Experts of a small language model: 53.1M parameters.
Below are experts of layer 3 (counted from 0) of a mixture-of-experts language model. Rows are named router (the router's row for the expert), gate (a neuron's input weights, with its number), up (a neuron's input weights, with its number) and show model dimensions 0-159. Each number is 128 + 32 x the weight over its row's rms, rounded and kept within 0 to 255. Numbers have three digits each.
After each expert's rows: "gets" lists some tokens that make up at least twice as much of what it gets as of all text. This comes from a sample of Wikipedia text that the model never trained on. Tokens count by the router's weight.

# expert 45
router:110074084101109097180138080131126144143086113097113132181131122150155075138104111130098103116075062116102109117122093255238113122083109101095165106152121144123111115119114124142081160116089152135169117164162171065113175146095112155164128164099102092148093132123135109139076084146163113146138111094112106145157099165109114086126132066132129094100148089177109148093139149165089153123161115146116097177140136126095158109104120161187146140096110037124121134170143175079146118148157128
gate0:150098123118078103100129126140145174188127136131105155166133100154138110146153102077118161122103167130168154093095109134112146106142096108146135168191158086084120158043127152150144173099119150064137140068159119098118122152126095132074083175102108139214132183137187093131176091131099092168128112169112078140155160177096131150158095101094171110126079210150152112153122095110111099120135062108139149143181142098129138079085108131119149106065186131116105150101127109159109142176088204
up0:101172161134175146154089104144101053079180121126166137080135127121077114110101173168134112124162071096076127185139143116147118169107150167112122052090100201185134100203153069068090117141162102176116118167129122183140131129107170128161141082131174099073152089137053142129108149126148157115084134118148125115134111092131122134125163141155100137161171058096119181114157153158157147148103191124130126129081122134110119137189176082125088102176087124158119106151119157115140114091130087
gets: " of the", " the", " in the", " on the", " for the", " by the"

# expert 46
router:163160156167129140046086111149138122102082175123112134132034097094119144135144191126143145124125190126132091099126140081130094129135086080101104212105111138155128106125090145136087165079082152177110123187153169087173126134132142151168119103109134103141147101143113098101144128148107131120169122081114065142067089133071199113086119151151153105158155120100088142095072143082162114160156075145093127098119041129164148138133154109125148182102071100164101118099146057132113113133142108
gate0:168123126113109105093160163120091142164119144108145131149196133191126154150118101118114124092185163156172138163095152100085106138154085095103135119142184126157078076105127140054130113170121053216137081120151149103160090125067098147111093161118191139137084131090092128086102158163123146104095126110111166127119101148102209094112158091106208133106081114071110136160127132144109179118141147133102141136100072082129161131107101119068193091109131153071110103127166137087087119142148099
up0:138080129167162162145110171136117104100115159095147133120046100164140106110141196139131039124161124134125106130158093119130094123138131169138089176104107152101124131122142082129053091106123167092153084151144152072150140133150094136143124076184091179125165045107090134159128129100104155123211082113155176124122111131166082123195076184159133138125156103158119033108101123164124140131137112114129102124119195148103154096157106086168095135127120186119150172169110148159151104146137184
gets: "f", "th", "b", "if", " North", "-c"

# expert 35
router:137165161089195124083130131126117115156164162108212088124113106174161043136100161103127143147137072108103127099158144089175185132089123138099150096172145096115054151071104119094115125150089144166162132128124118073088033131110115182146158136108098135118088159118114140109149092125098113122179124117057171118121121164112127215114124197159132117199100096097141109155168143142164112139149177147158121098175167115156152133164152141093149124088161174115150163141126117156136157174104131
gate0:099147100036095128156116155129073134149137150150150108125100117213172048156119124119116146120131141156119137099086105129128192148104146150116199116156125138101108062151088122094139132116061139152149111128130154122086104172111061116128167158144078188144125147132134117125071070126150132172195173075096158170087104097115081066103068156108143179144080146114118111148117116085102086091139065129088061116123113095144084108106127158135121122104141147134114141137097117148060103108164159
up0:131116177242151151103167099097177118146107086117113132167168143041076186101151137173134130135127163083109137141129168157139099128138119141153081142070122121151139183093158106144111122173198125094111154131106145116210115101130170103117096110113126088103099097127131127108170158161096106136091099202139065102131138132145179153155170120111135113114196119135123150072139139170189123183124140134143177161181162166141120178119103085155138147119110082112116108124168146122189153142077106
gets: ")", "==", "\"", "===", " ==", " ==="

# expert 88
router:135133094207112145192084083144130141141166145117160139078198083120125135089120148070118149146122098149108130160070112111110188171135106121118144136147145144141095111141066101189132179129097086117116110121134116141130121128119147161091169102144124229133113128095156135137144093101110165196156118157102116133141111059115139141133154112101092140123169105134111102170109073144048184104082140089167185112094186081102102180144107134170085069123129123129074109162125127131096172057162130
gate0:104111109121170166226107100121110152129133128113104129121128136177121131181123168105158158092112075142094108146112137094071152116115174104133105106139152108161136152148152088137138154109103128095137082108152079087123200148167111161123130196154064091199130136099142131146171151166150171133092154154113138164047108142085131108134174106151151132170141125103106099155168120159131125136089162138079137110117157105119122127075184154162106098198082046132062168168150105142037119144166151
up0:103185089112176140091169106170154118151123166107104098059149115173095152137116081124150100149140137151181116111191172123127095203164105125117158144112126197083117124200104130163105089096162107110175092114126118177147109121108120109103125128176176126079153130171145122117083074153155134116147182123080161153119093155112167140091157147145131157126111131115122102125085175179128152166173123159154095166137083127105212159127043093090128103142162129087158166140143133125212168084116127
gets: "8", "by", "7", "man", "85", "ica"

# expert 92
router:146122175138118093143166148163116104154135184050163090133144100174125140152172096148092136117104112114106124137141158117069109136148131103072155124069098152098183120116121206154125127105091114142125117115140104122084168083141121050124118165141176102133149123124151127104150143176174167174143144183112078115077088129040197122067141119164135119111129132114128168170128143115146134100072131143052113166139166175111177115162143096116127075114089076132090109128155121078183174067110164
gate0:146149140139109157099157207094127128177113120086137139134161115072158105153164098163088154120150108164119144123152136108116157178175167104100130106069129140186140151199115141192051116160168082174135141183183106187062111106118089140076142132185111158111086103117165156101131111154094115131109100146061108147139110164139155094076110125152144074087109150146143113128103098118064153181098135154120080132128171110108161178123121150180158159170063108130090097116167113147136106110170085
up0:083168138152106156131059147116101082165148148144154122174156136098084126139128075199090132167142159126110121107167133121188200099110149072128084087141146153140149134175124113139120047156185040148089164177167120206085132041154164145073141141156113138166092111103154142156152126129130160182135101122140125149142084110105120123093091087118091155108075139133153123148137109088109110183092128087131096116099123156118182097116148124163188154119114088116147086101120086081098150111129117
gets: " St", "st", " st", " sp", "St", " fl"

# expert 47
router:153144163135161125093175127138101158038085104170097166154196151138185146178093141129099096148137082172165144120140136156179118159103148133087080140147136136125076126083132102135143158113117158132162087105051086090113168122174140062153248111132104132130150218139087144139144115122125149135158126141091142133097101135184139095178149123098106111144122161128096116120165141132163149134207111118174156169136148112101114090118057179144094111126149126081165113159174136124126090127128152
gate0:094137104087085168113140124133131148127105131127162122141106071099098132120164144067137121109116064180157108139100089102123113162091137083132176155164166124144133151088122073162104129101151155104173081165050095150139059135121162140124126153112124145108101134047160132119088116225118198096135121182121117137084110045069098166138156140157188168123119109136109096108127068106123168134126096100143186126127070171105116104133121163174166167146108138185102121159138105094133075159130166
up0:144082127143112129136166164099088079074170122123179058135096127122090137160125086078121102134076061169129098154166093063114178120074105125143154176128137089082119129115079141133141143103128139163175091079127127109113069046104124123107131157133142131154117178079103157165085146155177214124169121151127162139096172107036152106091158133139151160154171144100132136171137123109117103114126135074103093132134088127087136126170177127087148119138137123161078072173165109118108090154120164
gets: " not", "ations", "%", " only", " years", "ions"

# expert 11
router:150144119150168102049065128166214123094108148095141193133184103198101085099141143094150123118127082049156116106132154148133122097113165146126127077116109146134143116102140113112165113175128149155118101136149116079116097098111173117189135144102097149130118131159164134120122142138107104156148097144123119013149169143113172121162122117108129133099183101051143149139166149136145089189135157081112092107124160197081092088123170165063150114085138121128091101126182110135189157143121120
gate0:133111172142112103115141121144123123137113118087090127140135135114142140087115195093136137144099130123135166141136117160156103086100123170114127107158068194128178166193091150172127150114082135090178119122142129095154135163124137101121117131163158131195064030070202114103147123185146107114166109163142147129100086054104115142134120156098147127136103095185147174159125155110127059060116105068123114146109100175101140161117069119134198084097187154120065125120082121160120133143138065
up0:125132177149135082145104098112111123134135116121090152159173153170141161066141162121179123124110191150130108143160151130117109098082120200144164142116055185134176165204109142145143142180038136142180156152119096108137119133140122131133157143137205134156135061126161105070109121188122132147128145159150169148158070153141158154098136179107127152173094059171135129129148138139135085039093085100105092161146125159107147169070128147137166093089155175118097167112094112141097147151105124
gets: " (", " \"", "(", " | \"", "\" (", " '"

# expert 95
router:110091113148162109157112104125149125135154109127094131157197172136053116129137105093092127088126085102142105072120127155137128106067165109147079160176125158113099123144115117079121131176144168087155109144109127090150105107148188161106085136147130134111141092101118130124102145197144140099104157130152074176155106119114116107155115050103168180087146072181149156077177111161151126176142077159185051201088187135179121136138167103206122097122123124168120092149193153142118110148104146
gate0:115131140137120170099208150122173214118140168129149137140079133119131164121102148117158092135045149081075213138159190108145146093109150145146118033122078097150136136145111113154176145195191164147116144102126092144126104150074110125124149086161165127119075122092203086082141146115150091122126137076113146160146200113151093131065122161106107093141113130091165129138099151130110146162096109156073110154126125174158129128145146168166101066166111122135111109155152151105169096130126111
up0:157153132106115056174083119160095045148146095128099125140115116099138078173148098156106160129178122149167068097141081120111137181134080145118132201114142099123118105141143119159104134064081096138143094150148173096112153125144110143123080123089043123131154112177072207153125135141134184145123103171145120086119112122072137134171151080131214151142145137145131109098175078144163128096174165102166139111123140123120123138068120061058172171069131136102119160124106110117122116162131151
gets: " The", ", the", "The", ", a", " and the", " the"

# expert 49
router:207089078120126183144091115152096059160154127103135124078123155180141192106120138152138069142124127082124111119125120145144161134094118118191202087127094145092119144152132088155166120095087123111097149103154133063155137128144131159100165117121093148137144153132103126199120087051079117115084121074161074092139152174124130128106119150154139129141154182124124096111151086110147129167175153139152117133162193173136160090160194190120134169130096108087139106188101175124121171140063166
gate0:145133141094088159115075117073204149080085129147152064134140201156145128150116139129154079155082129121097202189117117130142116181180136143115138158151181174141145122166128120154143113110163108057111115096134119155107175086193197148110113077144075120115130086113156102159157123148133128116163147133109063124141105133130147163097147103126151141116115122081084162164140130134153206104117087172107160120152104103078128131158065128142145142039109089175165060151100150138120154151139161
up0:068155155095115064069148143045160143085132168092106103109134157123115121118101132123170089134121097176105178155126118167118118135147121077139140165103117160115183085161087123155181195152145086131095148138178072118116176090136153126113120199137113134123205172120119139126132100075114089171122176167164078145088149160139120158099145114163073117167107205072113102095185155109109169141080144126091132134156128096128132098086090111084159133110124140102154191129117141131154092083081138
gets: "C", "}", "E", "S", "A", "D"

# expert 3
router:160147074133119111099123158124074106116105098097041131076114167122164173087115176106171137159106126187154126148196100127102190172088154135135153130123085142111134123213141127158145170088114150117113098150149164056109089101183156169128156150109139162123119167126059155173116135064173107102142152080103147157150097141157060117086087167135106160151116179109121115177145139130107086104169135152181121138200163116102133117129120145083092117080110159103123139161160166127126157149077154
gate0:142140133111106145158107135149075125133039119165168182139188132152080154158153164170106089106120131161137108153086095144134147161116110149157158175109129101171142142161116144128057112094168174136145037117090120055164112149146123082102125122105109151107132155135132091112128143122116151096209086115139178127104073121117207123156186133127098123065115178143163117166111119087188139122165092114115075159099042092119166068128145131127134144120102112087124134129152128158110086187103087
up0:146121113111132107142154142071116151100103168098169186137167137143070104145160132131150121092222140125112114167103147099105093128076162107140159143126065153096119110178120146155124131156118204109113078146046138085139115147110075125100090104175102107153086087122129058135136158084168042123163118106114133190099119135135190121135113139192118097095198158095123153078178140168174166090125141147095126135132098138092159086181152079096128128117121087144148181084121113162151146134117124
gets: "D", "L", "M", "R", "C", "T"

# expert 7
router:164146131111130149157152107152117172131070137127179170142110115174144150219138106176043090129088145151110077128155117157104147095123167119094113104133096139138097056091139122123118081165192103165192120112138107143099130171150160191091109095130065114105113148155140205108109135075153098103125152104132118122102094184133137122172147138167179164155101069099139077126127123116151162168168087161134147195155106163085146108064185114144133153073109143115177157113152121090140163140101120
gate0:150128131068156121175112114069156121174155125137138110101146176102101180168166093194111115089213178112110124144204118167124145123102138132164190101185119121106175071102153150114151087153157108130158156112106142134107114098113144118129152096197115136113099072129139145061143139125099138115119114099111133081138213178098159160108149155140063131067139160117167162137078138089178126178118101117075144139101105100130182096140059132077142118183164136173132102136144120093130106153158149
up0:141152112193097136097158166165071121103155140118150146101118100125159113082095170046143155130077143127190100076060158115153098118162139120099127144086129105124082185158109123158095143113139162119100089117162134113122147137148085093117141161082158139120180163129154109195098090124188156114169153115166121183125052110128109115148111149131162143119141119201048122144182112123063127072120148152181075136158142130168103120138148083184141145069101137091107146111151089137148148081088090
gets: " a", " the", " this", " in a", "ing the", " for a"

# expert 9
router:141108161066150190132111146170111115116163103110167149140161106100113088103062110072172090152202165118150099067086159128145135160151082105079112114143100114114106124079147132116118158061111107162145146097114108105125133111162120106116120137116018117106170106074154153149200133137151135185157100084157152126141140190135111073132107114161108107121123136091076128150097057127103118126095082119230124129112157134108170134184125105093122171156104173168162118125136156113094108148091163
gate0:133143100109157086127135127125118165134043068113135144171115080065139085142106055142098099137163068133102154125147208109177119109120134120113124094110187154072166084051134129160104118154152162101089096121122145168103138102088139127137066119157136098077115188143127097154132140114122106149120094187176050115081110128157113128150132129194124163100068134143083129106117147085181146088107154152096100125130087135106098128162125106077103144129126101180162167150151140074184152128131070
up0:117138164185211116127131143126098166127089162116129113138112096160166099124109121155096121154110164028184143115126117141127060107100095097141116062072135110142129086169182156117137152157155085072100144133137107121173105142128111103151168105102115098097104136162150106190122159126082111133153091113147195060102071185119079171078150117180058120114110105099194118117115120096140106106142103129141127122134116167140096100094142112053121166130087156069165141086123146141070093106120155
gets: "m", "in", "l", "h", "em", "ine"

# expert 16
router:149123122101119078148169114130150172136085170103100141102160047153119153163165113173120091122092106083168136209125171111131104135148172168107150110153130123124111110000107146155130091167158115146182103139125115056193160089103144135086158100172126148175155087079148123131133146107147151148096135135151111152152109107138166126145133162176108186091107139168131125121137098163118102119126091073110081112154079104165123123072146082129114058221134120129165144098165109117109139157153153
gate0:090131203199170163168074166108117169149148138115133125152133096157153098145086141120169160152135152112117094127108166060136075112138137131138152110109172184136072143114135128096123118117217149118146195154132144145128181167112226101179167134115141103150110178133104117130162137155104102134128090123101168159136130102165076123137114093105097125154133143235114142157163088181141142074106158123149118100164070130158109124165163105128157104149122130182068139113127071156132092100073127
up0:125174131061081086140084114109137146165107165118142102115156096159110120091164103175165132149114096140066145196166067075069144147109130124103162125085122147206138063170092119142121182187127109073173074181118118141125128116098114120126087090154126136152169138169136135161103136122153143135083131132141125096088126116100155112108107130096154107144194145065183092126137146080187164122175100176105056121103140121106151126144104097090159146136108116111180157156155173143043141099143147
gets: " an", " He", " he", " had", " it", " has"